{
  "num_hidden_layers": 10,
  "hidden_size": 256,
  "n_experts": 48,
  "experts_per_token": 2,
  "d_expert": 64,
  "d_shared_expert": 128,
  "hidden_act": "geglu",
  "moe_layers": [0, 1, 2, 3, 4, 5, 6, 7, 8, 9],
  "router_score": "softmax",
  "normalize_top_k": true,
  "routed_scale": 1.0,
  "balance_loss": 0.0119,
  "balance_bias": false,
  "router_cosine_scale": 14.0,
  "n_groups": 4,
  "groups_per_token": 1,
  "init_std_router": 0.0124,
  "lr_router": 0.0004,
  "num_attention_heads": 4,
  "num_key_value_heads": 2,
  "head_dim": 64,
  "vocab_size": 10333,
  "norm": "layernorm",
  "norm_place": "pre",
  "norm_eps": 1e-06,
  "positions": "rope",
  "rope_theta": 500000.0,
  "rope_fraction": 1.0,
  "qk_norm": false,
  "attn_scale": 0.125,
  "tie_word_embeddings": false,
  "parallel_block": false,
  "init": "normal",
  "init_std_qkv": 0.0312,
  "init_std_o": 0.0,
  "init_std_up": 0.0312,
  "init_std_down": 0.0,
  "optimizer": "muon",
  "learning_rate": 0.00444,
  "lr_mult_o": 1.5,
  "lr_mult_down": 2.0,
  "beta1": 0.93,
  "lr_head": 0.00714,
  "max_grad_norm": 2.0,
  "warmup_steps": 200,
  "schedule": "wsd",
  "decay_fraction": 0.73,
  "decay_shape": "linear",
  "final_lr_fraction": 0.05,
  "batch_tokens": 32768,
  "max_seq_len": 512,
  "doc_mask": true,
  "train_tokens": 318800000,
  "max_steps": 9730,
  "dataset": "wikipedia_en"
}
Below are experts of layer 5 (counted from 0) of a mixture-of-experts language model. Rows are named router (the router's row for the expert), gate (a neuron's input weights, with its number), up (a neuron's input weights, with its number), down (a neuron's output weights, with its number) and show model dimensions 0-255. Each number is 500 + 50 x the weight over its row's rms, rounded and kept within 0 to 999. Numbers have three digits each.
After each expert's rows: a language model's description of what the expert responds to. This comes from a sample of Wikipedia text that the model never trained on.

# expert 5
router:423510604459490540493481598416496539557527615524494559535520351473413492540435501498504495451568447511484554468426498461450552534500479527485490506578526505474543524448503514495449489490408471499446496500512404438524425498484567475395526563466580481407471580409486395467414512488497511541511507487529444515540482461578460458515527430485521467537492520482506561500512487558463599540533493458463530549547490439479564563593466519442482410394480564550498547481526524457388579396499519540556569411517424494471463459544551455510611483506534481506525509520443552573475446468551519523475475459495446464508575535518432555471498629565566529463538546420536572486415513556464525430531421505580524573504587496493479542528459527492537546460580429440424478585452459555558469503422594
gate1:437484544535493519488492599544532602514438497463495436543520489460403487482467454511532509456415467477477516549450449482487581505402477572493449520554461509466522507382536428447452503558538475539508551529551445477538502496441499580523496484468587436540473470445489380514427592557548519525558424552462478549476461514615538477487554455582457462456627501453512499516507450472491536468531437495567542462464498443416526560424537575412443463384482594495424499502520522489525525446550537444580505375656519458387421477547404542522569446528467447552443464552566434505552496533430516517494571411503494565544459476512533508531535495434550453493506587591587572550490558517514489513511528501436463526560472477568473552473442474523452449467479524444463470612466533477483490459523575
up1:499571494580493475512502537550479502453577566480566595490477528494435436488433551544445498559425510562488490553496444614469430519433560503433480434505558512498458535485493542411491473543616568413428522579547469485508430456516474637405588595528561397523544525563439507469524475509509572591548494531511516500459574450545425463449487494493613528498466540482518531519473512513548422389521500468485536538572473497520494536467462441589532438457501493517468515528523515469512515447518449565471467489432513535536534566528456462405526552536518601477372491473519394432470504523548531523472523508498456445515509451516538466386491517444575489362509655474346486467426480457518503479446425476510528581458522531532543523547495529493517534437497519445552502516531510447452503605470554
down1:494511540492492482508483485486501479562591462481482434504588465503498468579533552425413537478554572433465553568511398514512523466511508499485567444505442506550441494504486586492499460455459370498550558536384558526459447532459536542447479450508499614537570438543484556481539486396569638497446512449458413498521495525440508539475472572434524526561381475542463471494494469490559489468514599536461508494523448431528435425546403464529529509541557436423583502596485536582486458462474528453454603536491479559527514497522544584549458492503496412483617482455447398448441568542355525530595482546490517513597480532485427461477465450476449538520447534490555517479577480482589457571420468535545483523541423504434507545485558489491519538477599538538574491453502500493488523494450390
Phrases like is a, form of, species of, list of in definitional sentences, especially species descriptions, plus decimal points in statistics.

# expert 45
router:439610415431429506526488440529445456523504566495567477569446435496430433423499470488544443521571520471498549500496472427531557512474489504445428563524516454523491569462570543490490473539485519530502403466494482455429491519523527482371404485506525488537574513531489632582542466477488596528489540538501524550488472471423421490518428489482465457604460569486429459530454519491524519574529584591470599539487454458507446491515417489493553501425472495569481510476555359437446515476528489570454569597389588476478541423543550484563573527521401515443516566511523514611540520440514482484558456499503500468518441503550501536554572608506450552478517533520644464514512514469439472479604475465421501542438602537518421540482422484436487603528537452493481440545515535518510489439532522
gate0:512443538507481468433491524540537451489540540393403551611510494460534452522451516536519534463504487515489585494500459369517555435432460475521540567536507546497502496451530503426487531510482426544515513521478550616513461473614551492496581526494453562593582541539459516490446612520553454483554505503468534417510520532488491487508523547632492466530485553511514522552416442470447455506597451539563542422563461410533466433549524531525540391454471492595474539495509575518539495452459481468561402499443452531444550339522455505465422497491477515541505504483492532574502494580568451503588510433547550472512402563552502520536565496469489347449417587582477523382441589443493511461516475458516455465514568440479513502513480478508486448467506574582561420439588521557482494516483508
up0:464492492447330550476559463499543509438502507542428484451495595479487517546501528525432548492475501505498375489521502512538423604517459493516553459521658573531546515520544534440490526443457530431341474486525512503598494538421471495527521577546475440488539458423458408522513448468442475537551535381577425534433572538507482504442456521462584508489479511550492434471572478502514472416540485529523476568493517494505470570504422371492496529604498506488465500432489507490534475563578522581428479423533500482540485486449477526527517516476566527493478595528552525538442545512559462561427481441572496463448511447417445527498447537523460457439514477492481489555415498475616476617461467492456481622490553478545568499508446498466427597486604487542542520423532418548557507504424489
down0:441464500408448538497475556470532505576467528474455468542510440516498444466580414521538473484518405453414492553449414435543384504475437517526589533477527479475629440479480507526569516504375534495561503534477457519514500607481466420607521418510529449479562436486553545414514462501378555563447458548519525472546487530485442498510488526474615461488503441483520475555530533524464502581493511481518537497535575477498521485519536477520509404519481492504439554469554526490553542447449510447517429552549542481569562432477413530511497476533511472471506460438562516523521614521576420448527427509567574431559461574499479558400495373482508423547626563539488460445591518541557566509433482487454551493512562462585471546378502492566497549529498447397513509374502540540543504528535496
Second word pieces after a lowercase first letter or short stem, such as f-ec-es, f-ut-ure, R-ec-ord, plus stems like sec, acc, conc.

# expert 38
router:549415518409378431464617491519541468415487449554480521604519486496459477555460487483551528430546549462441483515484597523495442575490516430471499533437505510521503500537446516536532519456484524455556523534519496438466572461435604407515486526465454477449438465552534517469519548519416468505469553541544471449479460454520557612441497500441452550520551435559495406420463405470518513596518427439461428555533531514549544531531448535498547412489531493490480550507529458489511558447403449553535511407514550396469413433498510482513534565421589499513518469517534544462462494437558509456513519483595477531520556471496461542516426505446478554543537510528416485514538532407621469546562527590506524579501499481454564418578439461522541496596502483609609630509506556452540589513433522
gate0:515553553554485541387549538523553368507510569468550423516526397463538458475546556592540473478472547513518469547514513535478565394489495405508488515498398469478457462522505600461512463411450507610517506457480531339486417550505554417537556568482468595460499494417507608439466519560500504535505536493475509574438452528547514522459465503456505520555509519543503457437422470540456490611593500527460517537503505465561549498498517476512536460476476464434543488465550532586470613463515440471528529501509484550443483495520435533533462495408465455506541424506400573508399520467504522465450569463532506467519432439551444539532477407423536503493480435472539583473490453464500536505461476677512521542525553594452545549631501563465510442547497483572509576481517584503543477543452550
up0:479586509505568463538541519526501460523528531549516514550430493473515485534550532602459454503511429481459514490585485532500546515570482513496465431527560521499532522549575391438468501395530534496500520513466718493486536535438515523369526423538504549456463484504497433445507548486544522492478559450461513577594526443504453449609505539515488491446505445624413543492527552420561550414359447521528561507531529408479485545476542516558564590497448550472496469477487527511507429465582624568568475524442483514473497416513529441481487467494478543505515504553484443467456496580491416531551484395534484488533418455516447539530531560520385548504449559573497539483512461481571504456514419506471529507579557509454502498516577493516541393363492463520483456614508476441425527447476489
down0:536500556483401472606551425476536585395500543518535519537404450464485552476442422503443556445411485421440426430452485513474512543504499424492500489475469512589460446428567480572459518554468461620550478423507527536583427390503480424510445584489493511487503595448624501512414478506510539490494519556569462499417475515480498499589386492525641534425534489551584505456519565517459453493507455575476503424496490470571413479503509441462466532536479504552498482522541500495503440435489477456555431490532542477509505566547542512452450562465585544427604546561501533476527516498501503451507549471519487476549553395474546514489544414468552465441422598515496508548474555492471565488555548448515621492446501516542451506474409537436536535515570508535453507530556445422471627514565505
Second pieces of European given names and surnames after an initial, such as G-ust-av, R-ust, Gre, Bl, plus en dashes in scores and year ranges.

# expert 22
router:568470502478501452493504474556445492439525478563467517389474499498505519430514567584487455484460459469552584450513428581533489493506439581494501543536462531436499471412548471584564530563420534533513557497514520486553499465462529456495353515555530470549567485497523563488574385438482452444487561483500351538593524454553509565447486571461525500477491527543514444473541535593579381591483467460474492572472602486426511472493491488523511495473347485438573469445468479485456401450451472464596516461526491425584550535499468467456522509523502485478521438472517477524500492513493463523526589473499497436541581549536520529451461546490557598464494434412446541586593467399565413584555549559551522425503509408461494448520466537543533513511501531527428578531499550554579547519497404
gate0:544496538511500536444559538474467377505449476605554515420495490555499517395467531434478566514553531481423510563506557644498462427502544553502446563498535466565545441517533525452599545418530546547415537484416500470429561565409578507542556517561516484439462451457412450528546394449505515524496439522512500551482473532433558563433522464462357479528525512538493453515524487608500562443532490501490477488491459433576462483530477546596513450456518520434610452454396514547531509517521598490584549436511558540530568545458488447531430493455531467492593486435460482488526488409487482495498563460477418456524577490470454452427532487545542465480547511463406494592541461547505536520553429525515540436458546412490458549500475568530425468515499451661500446507547552521518536536560468
up0:556589518440470491483528522479528604464552506519531524513338561559464506468460514486423496415485490456470504514515582540561499537487660499406530478556426521459457496505439401603461485490530510455545505529543411566397557523411552484409487469520401600475479509535506518452516462460421504616505468554508481553482526494479564570462522470479541466469523462497589526489540531487547530485455477418438408484432549474574503539450447481560439511530495569520511499452498538449448503531469562530570488413500503516526567453525561514455522436491632531469445458432589512524513532443482419550478520468422514480526526519496455533585546503363529503535442485563445497587435461506484500499512452467467476452451580437454475527442393495507515451403577513556587571444577448429529443520489467
down0:525534427507519441546545479514465552504475573481539576441436489431524488401539539528511414476543487558458487543462484504540478552586662502494533502533530538521460576478490530565484512453510481458439498510518484445470487461555607469456435592628546457460489335449456431474477450550519522516545536479528559578379521497507477567450536496504566501478497504517448482467476510503606437497446588467496516471521423457516552534514512393555472552425531579427512495493485461463445442533511608526587508519377484428580571477489486573484447609469546509515503527564471524454434514589549480444522374454529499523519476506424474482485436522547477473535499501566507582539412489481420521423524547451533426540575540495580490537487487560518465562395459592540442500473455512416441498471430479
Middle or final syllables of uncommon words and names, such as ol-ive, Oax-aca, or-che-stras, Guar-ald-i, plus first names like Richard, Peter.

# expert 10
router:501513489541567508415483494525464492542530461450479554437482544462547506427474469363489494577490555483532530513598558492502486442426493512518493453486479563503553381459428536490358424518493567505510429508517487488522472507518534478591536517547469450456492604667477561438504514529509538408471556451466581517542537536465492581431520491496655523542487600471494565539534446486473516518525510577465498440521589442415430562548519482553451530500450490448503494469476431494500506498550541525522464522492536584458487490541505478380532461537550568509526585460471550506443452484498539470535502527396386436530401400471509534437421498564485501519516428391552446583442505511525514567523492371452378491475457501491511436439534528510506462539546478502576545564412516505415493500555476
gate1:518519491592496614493449468481521499485478536438533519535547508445531425444486459485564460496528484436572475478494517560522532512438354498529452505551411540535459486494385574475417550457642458445587491461439533515426533507553462554504503517455577538483468503541548540477492534512445531511544436535387531486559551493477554477470531479483529528463460489481519487468525448518512550457495514593458523564474528401500562560471494575551526594466459400494516510476465520555461406514534465443483527505476477630463517543484506541487455485429461447536488501501428572525496564523397466604470467550564481452516420429521548536517504548558530488414595629412522532601444428513557496525403500557431510432509539471394450473544520521610561412561494439540492557417416461584485471544531477
up1:509532444577475465444535535524533470490540531491556517589430474474538528540488623492485645511475532552475489486467444524579558557413453540455452453536466503441435441458550550517530525538442491489505477436545485437545559523499525372579575545517509488455480587461492511524521621496444464439445450499532503464504512469392494497504455581546545491481422527534427558458538452526519492515490547520492548452525497455464433478514457550486509543505589481419583506525436449423491548448414534490383501456561528511548472536599516508496569372516523537528495532542433460485459452432511470523634485494473446498426504504501634534421451419486527489558480479457449529441557508538434494594423481479544507469512523504430533456484413552410526447457432424651552444456534444466497550583511419
down1:509456478397541491529484546502404544517409534558444499556510535448420532542484454544542419513465448454538489455533427431509509400592565446507459536444542456529559506454428453547495479534477452479479446503464518499594569472534490482514496486457495510515458478526476528542532614464478457532539589522596518478424485549519489431495539555463481507449511489534495426488473547486514477495467438579452547551477426378552536569440526545548395594397466506544527455461509464463510463504536552436495536521468565509568440587467509384598462383509527448492522560539531492523577521442563424654452492498580563383432478485562519475484577412424444545524501538443515564419467447473529486496538569520426545531463550498521580578578478576518529548518490529484509432586545471558437507414537490
Digits in coordinates and numeric infobox fields, plus list dashes and == section markers, such as 45°48′N, 1,045, and "- Directed by".

# expert 11
router:479566452474516491501476436493453568474471523583416487434516458536586437652467463585515539513488428463549497521412484443468536505497443395468454419566491545539572425550411525480562496423580490510447456524445545580498506471536489481444473500479457498526475446389416402535445388431461495545465460443540475548494459539537583549479510462422589553429443454573435340518502499452510488524490537476491487532532549588530519545490556459489493397426469495567355544481433547498474405472515528558511480573515524487541532569507573577443530502521543511494517425542509333519539509509466571477519477556480492485483590563468482561513555453413596513517500536458472499490522478523476502489567492511491535495414480442436468487430515538500495565574439512533434540538484496452463515539447437
gate0:562480517414370503484535550477462368498570573484471560504496527421508559533427461520544524519514410514505531567477543507446472469535496484579492494470524507471543373481534528467452487458525517516580507519506481477497453450491503500452538536488586374502518441556578499497512506487579482617531514506526473461571476476461319552514475547496451463554508459577417485491452412503484512549516521440582489521517417468564587485534610405417535481510535528590473411471473451482502624543617458495603476539536420588485474485526565508447504617548469516513472527512462537508525539473461437540504567529589548470478463484514435433497482431404456513493490516541558447572510510520498508450504534632447498572487617493499480480447524462458527497547511433593510445572546470514507498529556424
up0:479377395534463499420498468484625529488609567584522531499503511564528514402476566450454463467548449447424459550480532514468494484434518503536526400527392543535432442496530575489548471450470443414477507511475501567623476539461452514507438418474452520507416476520479467472420379490553515537531467561526465491520451515520425473520503424475502619445545516444456518477489519587557460544477428396410521543479571542499492568473517516497532437477539501535458574368450479585481509498592514483512482492501555530522500579559488494487460506595562550405500544557440547489537456557503513528517473591503570513428489439467485526516480520471527476500510483531484447468532605567517596429523491575557387486453528455456512509524482546501550484413548523433525533524416442598476594562500426
down0:484464514597528438503530561533599542485479434505519468473474509525506453472433507465411468538453506480587506519531563561459539588421478516520543480434496385500529544483510548494481486510451412468424462419505516446559545525506498523499417544544537547474483629534526429480630464502613505529412457435554532473541569495505444525536533446488504541431482519454463391436481521472453563490430542539499447471473519493547474465533399458476556438514499592506467521513532500576490436487485525539469534511508597415422558552551403462531468457500583507501548533501468550603499456441550517412499432462502424425588501582517633633528583474516542461398609418548495500464498430480563490495525500525480423547445463466557484509464489514469501535556466515492536460500617431460500528380548532
Inner syllables of Indian, Arabic and Persian names in cast and credit lists, such as Subh-ash, Khur-sh-id, Madh-ul-ika, Shah.

# expert 41
router:542450609459543514518460515526475567611570556470462561506508438515519488475507545507547546520472468430488447500548482589454501597556499496490536489554472478485517471493587464554486475514414488550418469503535512552547483529458587605550524457517472473468563508509473437496401510463501461471392464543510390531526462547510454479543530602547413478470453513495471510517554488552533575524521516526563402455464431419564507523568529573523456497489471460541503545618544546525428436535536542416560430440477499564480430558400528476381585613539414472451538538440552435465476480421531542591447413524573551400531517510448508419453458492480450503464508490447453475516477406512435542540500526543645543453488539522496500564418441572494490427481622482497560482452507459561484464463557502
gate0:600555525480523545419450487602507512524537512535606551525484461475432467489472528572516519555434449532501611480633554577407457466484509455431459430573530419472471451475454447506592475529375417414512560515507456461514503516554438479417472503441483522534618490458511554468500411492556442517438463500559506500543450488519479622472481486440479524515475523517612463509475523542577488495638584572496469532502472395495537442512517524478494504428482529504486450524425490494450435484546449474525462462592494528508506434528519525496502514507503563532505425511474496572444499477527550567465464513563548505506574549472437457463609530473563414454512573559421480472564480510500401576471495531543468575545501549539489421517421602503367439550479564514467473524516425545517606543547454
up0:490483438497479563390509494461433532512517538534508607527493500499444635479499494488489488562459492522494589597472548606476476453468486491538486514567487467440561424562458425474476496462435443546442469529467494441400535574459482514513478430516471446452533540513538600479503463473570443493455477484520487517432437510524483499461544483472432542591486463469544422505405507472447523564478413500549485515448417535468416568598510476574495501380546532516539520352589461461566477547483533500537581613501413580414586475505522577543441543519412482530475517508534567498517566479522465481468461472545547504523442559495507496530563572436493530608499495405625448477452488444546479587475538481487500588535520468449468576506465545586432509571447447479421430500497589574475439477513517
down0:545432636601611471442500474565521573593517487541494584483451501515437532581471462473504537496461505431450536543589568501425428450420489495476570487577467473454481435497568583563449537476548564457436589457464453490566497484578535528449446490537461487462432474441514494510549480476447524524489521501614469329486498540423531583447456584520434545580526481463457453510479586482516564449458566483424493405523518488540520525441443519418447493428437518527549521503424468518475518503506507528424483462435470469552515546464444501462487459577500514619521440512462433464471523556518498454538481527455563515438479528519546521574488527597475580521478447432565576452532459387509427482467541505600508477494532519511544464502448557535498520530421494551550501497550519347573431519529516
Articles and possessives like the, his, her after prepositions (of his, before the), plus the digit 1 starting years and scores.

# expert 27
router:541425570472488584489501570578479378476548504499507479444513618503444511488472529532555602471466457481493576445544461550573476493516545587518493459531490551491548462546504475486559480480581481586496435479503533475491520507550586533481401529602526444532449536539505492495499520438487487637433504487495529590484485562525448490463568530461364483445498517485459516441479459561462551414550560522482549433576486527504462470652508539548539524499498558473470475535479506534546448534495396535446527460540469480532575499592448387505494512472586447455492517499413433473442464471490505491467556557559386514555544516460486459478490467593568529482475518454644433418493539617477537505531450506442611508497512487520427422550540436452521463506517395479460475531539606471490409417529476
gate1:333534527479502553527523491461548542508574529473526475481603526534437468555535411450451502501443455454449481494551455525558538570436428453503557457527524511493515506558505481418482630470531475408475454524557419598545422503657515520430497479465612487426458433453528498418563422507521486438567559491432477496469498534547461552553484546506518471538489469509561495367516433511488603469481508412403602430498527427531487566419537582501516484446604558522597491480593598538530491526511506426549422526496448567521410498477511509437437546454522523446465543465574498471536533548481424604479430570470440565591484507448481469550507539512558527506459495488510530448464437534477499558581434467500533473491460481545508480490520541530532525506472448480417533558468531497542433466541469
up1:527499612539509470485413474479525423437494559518484492464508488428496530435546594536490499466520547462470461469464414427549542440380515440597471453470536566586473549482549515535520506507506573529440540501625507527461490492513475481501480503550473530498496635480504527525492544471462359589587491473535459468580476510393501458527507477386437448587478597449434532514509508413508501466528556507496545511552524504561491481470497513518538531516422644494524537543476553380509536545554478496513567405494450516479450533537480435522473459518466594485503333475472536562510471552445512500579439480543590425568507519530459537515502633502451524571496550492468500473516494438520491350489418532473507518542481559533460574534572526401527470572474512450509502403469431531464473553517519
down1:474532500575438493567547525520477360526509562444501421514536638477424565561434540563443519495548495432491474536522467515599494464414497449570540468558508466425484400522513435499499445533509491445461469514479476494475536542492442542538536497420505467462513510527578526445530481465459473475459502489510400551481514528462484564560447512553496579498505520551560383480566454523449496425491480469523510504490472564496367534492482487418521472444573526409593441561504510500522486364468482470424514587617466497426527473460494455514641478510540438470569433436469490578507488520514485512536546462565431476541650477479500435438507466563507474580511549483584461565464414556591500554512433570473531539566511476593484369508512476480587512467525486488515429567516537487534451504543576
Verb stems, auxiliaries and endings in explanatory prose, e.g. has, have, being, -ing, -ed, as in decre-ased, g-rown, emphas-iz-ing.

# expert 8
router:470463488462457462502498549477478471562544479478554480521444439458440491534521438498475483494593571597495449624514536438560397502490453391484552576486493454488549573562548522469463581474419605544521484439565480520511520447519485442441498547538484498544528443449521527480485584494533421520580528565442512509333442396506439409449423528506576578491472525484437386514555542515505489491530555486469507577476452486468563555598559415535545533512532554481536507555531517501578430584509475529526548541530422469536524499458451507504427463507527475441506519444488531566484462447536521497441482523457553513561533522592566472520522524465507514462454477587499553444458522490461586509445408608638625465558538515540486557596441468464425541483478588439600505466544508480418500496495493
gate1:531488478482512507513507530520524409553451515520443516470536437545501493484567365578534489468477507540520463498526591470475462513443552519456489475406523567547500541491529555580475506473494484568466449425530497541512437524579563464508537512464520523530443466494431437398451498536466381431529533590548522492516509557469424504446517519488522457429475571430580538438578533438512496455563476547482510401461444512601430520479505568492565567523540494465535555581609558559417631491486462443540541446509449520519529451463495498474508471418464456601557484475519500583439409506395496554549525629530392488455521527468554574541525608525491464542396432493405433467467466404552454551427444470464487483438547502455537513532548567488461519430543534483529487528591506431385531511461458
up1:474601447550505543546567530594432451501445542454440520407594559462535519508530510448550480611442580477461490476519571497594465535527509540427506500507529410561470470563502515462521615425553514454507495526540575460552511494488512556469486484534439483575504511419496436518479553536491446553568490494442508494418444486438486461510469522432594536507493462469506566489474475577570450382525431442450520469369455557585414455514491537563506469468562459528408382456467560560458435516386529466454446444485529566440531561515417496466532466559508491563465522507449490458465482422509484554475526440531479510512522427515475559484528384540478467426445542632493517514511482548514544406603589511420558529525536489506586467495533455510536584457424414541582450464513571511485494523496529
down1:482458466556465550458495561483502424480459466479517524469436536419450468467522481475508535525558557465507512512494524504547499610472525534519596535557523566489527461543500511594579530481513489571573436438519468549542481467498490498455536511454415518499462533493480444532511587521458464517525531523552585523473580486466552517597467593557477474520465475465524464520603547498500450511572454550457463455471458468473445377512544573445463536542418540454554496399572517473539531474455492562445456539575524542533431541517491445421496469489589495472512527608541520511397514485401493519436488488604395521544467510478482489593396438462515587447433523464537419560559520530552492447564464478455411500472477445386650445377466588500393526607462413558444516519514493504480480384510509
Number tokens in table cells and stat rows between pipes, such as points, heights, vote percentages; also some lowercase word-start pieces.

# expert 1
router:476487560441483445459554438512513455472536507544471469579489588484496532370548485479357563429514436473484423533500543458529471514416535520548613506473540521552478468493545455479493414439509579387431535583474403517512512474472577466529477474376468480466494564533504436586599511463515525480498512541557491523411521523422367504493516484489481447495476462466495545552457534520556582493479512520596480528430580577539501586516467532386577583468535532452500527591559503451457517577496466503546448401514536516481480559526530486523468508447573473438533548504532543462501515460575455590524470525573494465473475506528494557574560424578503549568515494506446519568509525408521457516552492483490523337591511561487498424518551457497640524473523493541505451520533396487549516494510574
gate0:418454443401487476522520516524613454579554578434447564514539435537497499509452554498470575459459488419534432590496576518410501481461473501440556511516517515582465493501490535533494477514468422478499470583491454444508557442546400441544549514600502554542536443530547502599542451612624577400494532553476482479524524448450558376504501529561509437528520441536455381499480538420494491481433602501472518516491569537552513508563490559479479500481511420513524448512586492470498537495456524470489576583469483576498504504489505467496532520525545493518505587525572562394501581520503442392493470424489462404452525557396454453470461446488424479448511537453590529492509437440479489548440354568490526523513417516521533523560428500499583491487434391508534503397490446501505503507484520
up0:474481468526534494544479496488562448503455468514565466517439533502459553469495538523400610556484530593459499488477442562557507542556550396554438546448429508535461484478457485491511423548458530504578549491569575399375472475560444550652538387552476528496473464418531527377506534460467523606518636458454467471473509580432499456534516407518523437573464514420443600469479517511548527550471486443513474501484495530523457526576475438513473494473475443437476455432455465498571458429507412537545439504528509526521525462509506511576536587561547536494575543530563493548450503460495400537594499546509557402511549481475575530509523551472373593530510523451432465493464524474484527520422498541400567480440541505480528540517611458531457445507538491585523478510596510603539496513502515
down0:487483420424503532518460456487466477474482485467579459499499548543501530432546566497520481361533510556464461498553595492455551433497467571496478525445528435535540569508463500475491484541564529562477510547513488498447559530528562560517460513548454505602532597435563443481562434504526467397500393461422450528498553421526466557449523526457518553481479443445506469534430504505544454502503421462477418509604402490493553479576483506444390445516525605454522447586413536486498425519378462524502547561442403508412450558535382477467514534488450573502428600517508582446471480468511540527540465471532475531413453466482476477424464508474510613527493535413519571467543599533498515473490509533495555504610419546529544374557531508595509599487500521498549580548532522484451544547545546
Capitalized word starts in song and album titles, track listings and credits, plus first-person words such as I, Me, My, God.

# expert 25
router:515468447543475510512499557430476528462458433465472416557512600470524438501457443410471478453448428463390505503507447458527507467529514437591437511523532415500502438537568497524525544564452552431456478532514499507444543569423474496434514447492487489589506389582537440528626469489463469481436403501444546448481487493453507489449474468536443502419500476415556601438519440438506450496484531478503450600532464545468523448563527489483413499562573510601493523546512471496481509573511536466483437499544530530527503528562520605514534562540446514520526515463497439476532473563416525565521535499493534555508586471504458499581496439496370600556540573602505491484543479426553530538440441456555524516424399487418509564481611411451468513432501593547566459477564490442447446414616549
gate0:472526492521541561544504559495514481507452569579533516546432481519488481430518475459516485499472439565479423551514522519454532484596563453456447480471574494509406482522444543500447496447432511455416501496425551479451427482515465509480476474409466582417472415537523481476538462488550482374467518510438580508563562497530526565513525449519398468604583514470480590424500441521546475557503465412546486520432436410500519433463579508470440469589511487558520456486526513471532571475528492495510467594435462501565496530505512586383552534546500570524383518554586459471596482462536505491492616500522576506498413546477473471440544451442490495453524653630485550615481499530498599479438512483536581514485509506492592541440510498498407535396497466444510577564588547444514532472506534
up0:429519512540425417538474494570537445494515527453503537477447527525472478457463553546473479501532545521415486488615549449487419506396426557459483489574486425494506508491572421526457429482507497522502483414482600587440483513467482448416424443580421424501518580555491541568442532508575495465529510513594471482452410510528507601472531540443558471516510502423428559506489451563527474558496541668466539481497510516557456545540481517556471500456452512480583484409556541419568433414502525469363436486527478466453570564541542526475529511427551487531595508571479517510549506475470486459467548541458602575464470511537520449454598507480429505536511447528457529530552496464535471441430465597475521484557584479488473431495450563509539617495496593443526525420611498485449497599483524
down0:566431439485520437495452550508519476545459427525584529558594528524489565584549512493509496532445416500474473504519492430416519512618596509470418460445556524519446470486529513565506518563469406580479413547487557509528394578590569561505516493414449462531490412517420532565497447509458432477502446558575491490510612560539461565485471568563475543557501451391520463548440555405478506390532553458576537468491551428568474481447465520498537576549575514491484514453485615580446536448485437499479483574508486521486436596489613571548472516427506546472532522552535486576534444531538484508557484486445485473517495471466486472436436586446490500421534539495492480454424465523499452413494446562565536421417481468412463454562480472457436475565473534520489531505494537513460540547430392
Inner pieces of proper names and surnames, such as Kings-m-ill, McK-in-ley, Sask-at-chewan, and name starts like Smith, Kenn, Whit.

# expert 37
router:468522394533490387537462418591400542536441516484570472418483496534452475507524553528477458425504434525511478482497432529474481483471507520520523453455490537406556423474492525510551538589464437601500470424538561560555524519541427475562489502613541487597565491423485480479513538500507530482537594482435518556550599480550543461545489522479513378582503469477465618476472480494563501472436533573539501502527480539395483555481543510504556556530428504421511573429552581441529423481437554476460431472441420461542432482600471530510513429492424503493555484498543538506477487562433378478489575542425565503556419528518422482483476512474497572510528373575503469454454549456442490489494556490514487466545483522539510487570613506492476491445427628443459459636534550499526529504489460
gate1:519505501499435620523421526493544597536490514484530579470558423389520585553444540459526437500549448491469521445416600411526511524416599493517427532562438490477508560486504515524511475498504520529430518400472476547479479517470460486516473553508586470452508525421513474456407587470477502540503480447371498465484436489506447514469447425466562432612467590504456592484504531463464431481531441478474548501548562547481538490498505513482523562552491479587509525478562472513440548509461508548522490489432477459501495492546449458516405572571521474493516437502472498529504525510605436611527597506438511417609427531467512431524577481484480489590550541531537524439505561548536425439478438513518624422526419575542470540492398528507469580525376517637451503590501458544518516469490510
up1:471484602514443432508501534482543514449523509446490434488413537544462506369373461514480528490495556501497446497450496514483560588472513418459472571489482504522502553476613493431422390519466552463587473519444489437505518523515458492584462497484540530543438591508572496447596515387536476461537581497518532502462526414551491502520568569578464493584475499496453523461578511525503473459432466505554525509475484494535508496521552457494487560570421518463503640490352453524423524497415522383587439450402544501524518512523507513511523607418449556559492491461437517445584427582594540611503479448437586484626544523504497434431488539505504536536441446497565580505517494502439553487473505541593537432530548480425553510546475455536498561512498597532501501522505527487546525476538488
down1:492493546485530481533518505480581547512478481574413468604499507448512568507509471530598524461477536494456581607519553410511501545461512491545438549488476518529456503488481527474394497433554602435571546510415480507555461546549411521530417510457469412453524425549458550408542577488540508523436537535509551486570603500477528461547385551412510575513555481362474542516549543399570408449587566421494536475470526502552448563486510511516579519538517564607464452495469514524529453581582503512562455438449510482452494470485541454445522491450488443568402551539444484576443500435475601458498429485457447483541419516405488413450468534455505449556464577490460503525474579519523426489487520484523433488463538504580412438595541511547467509479514542488589473440432505422480506487522543
Final pieces of names and terms in article openings and taxonomy infoboxes, such as -idae, -ensis, -ia, -er, and the word plant.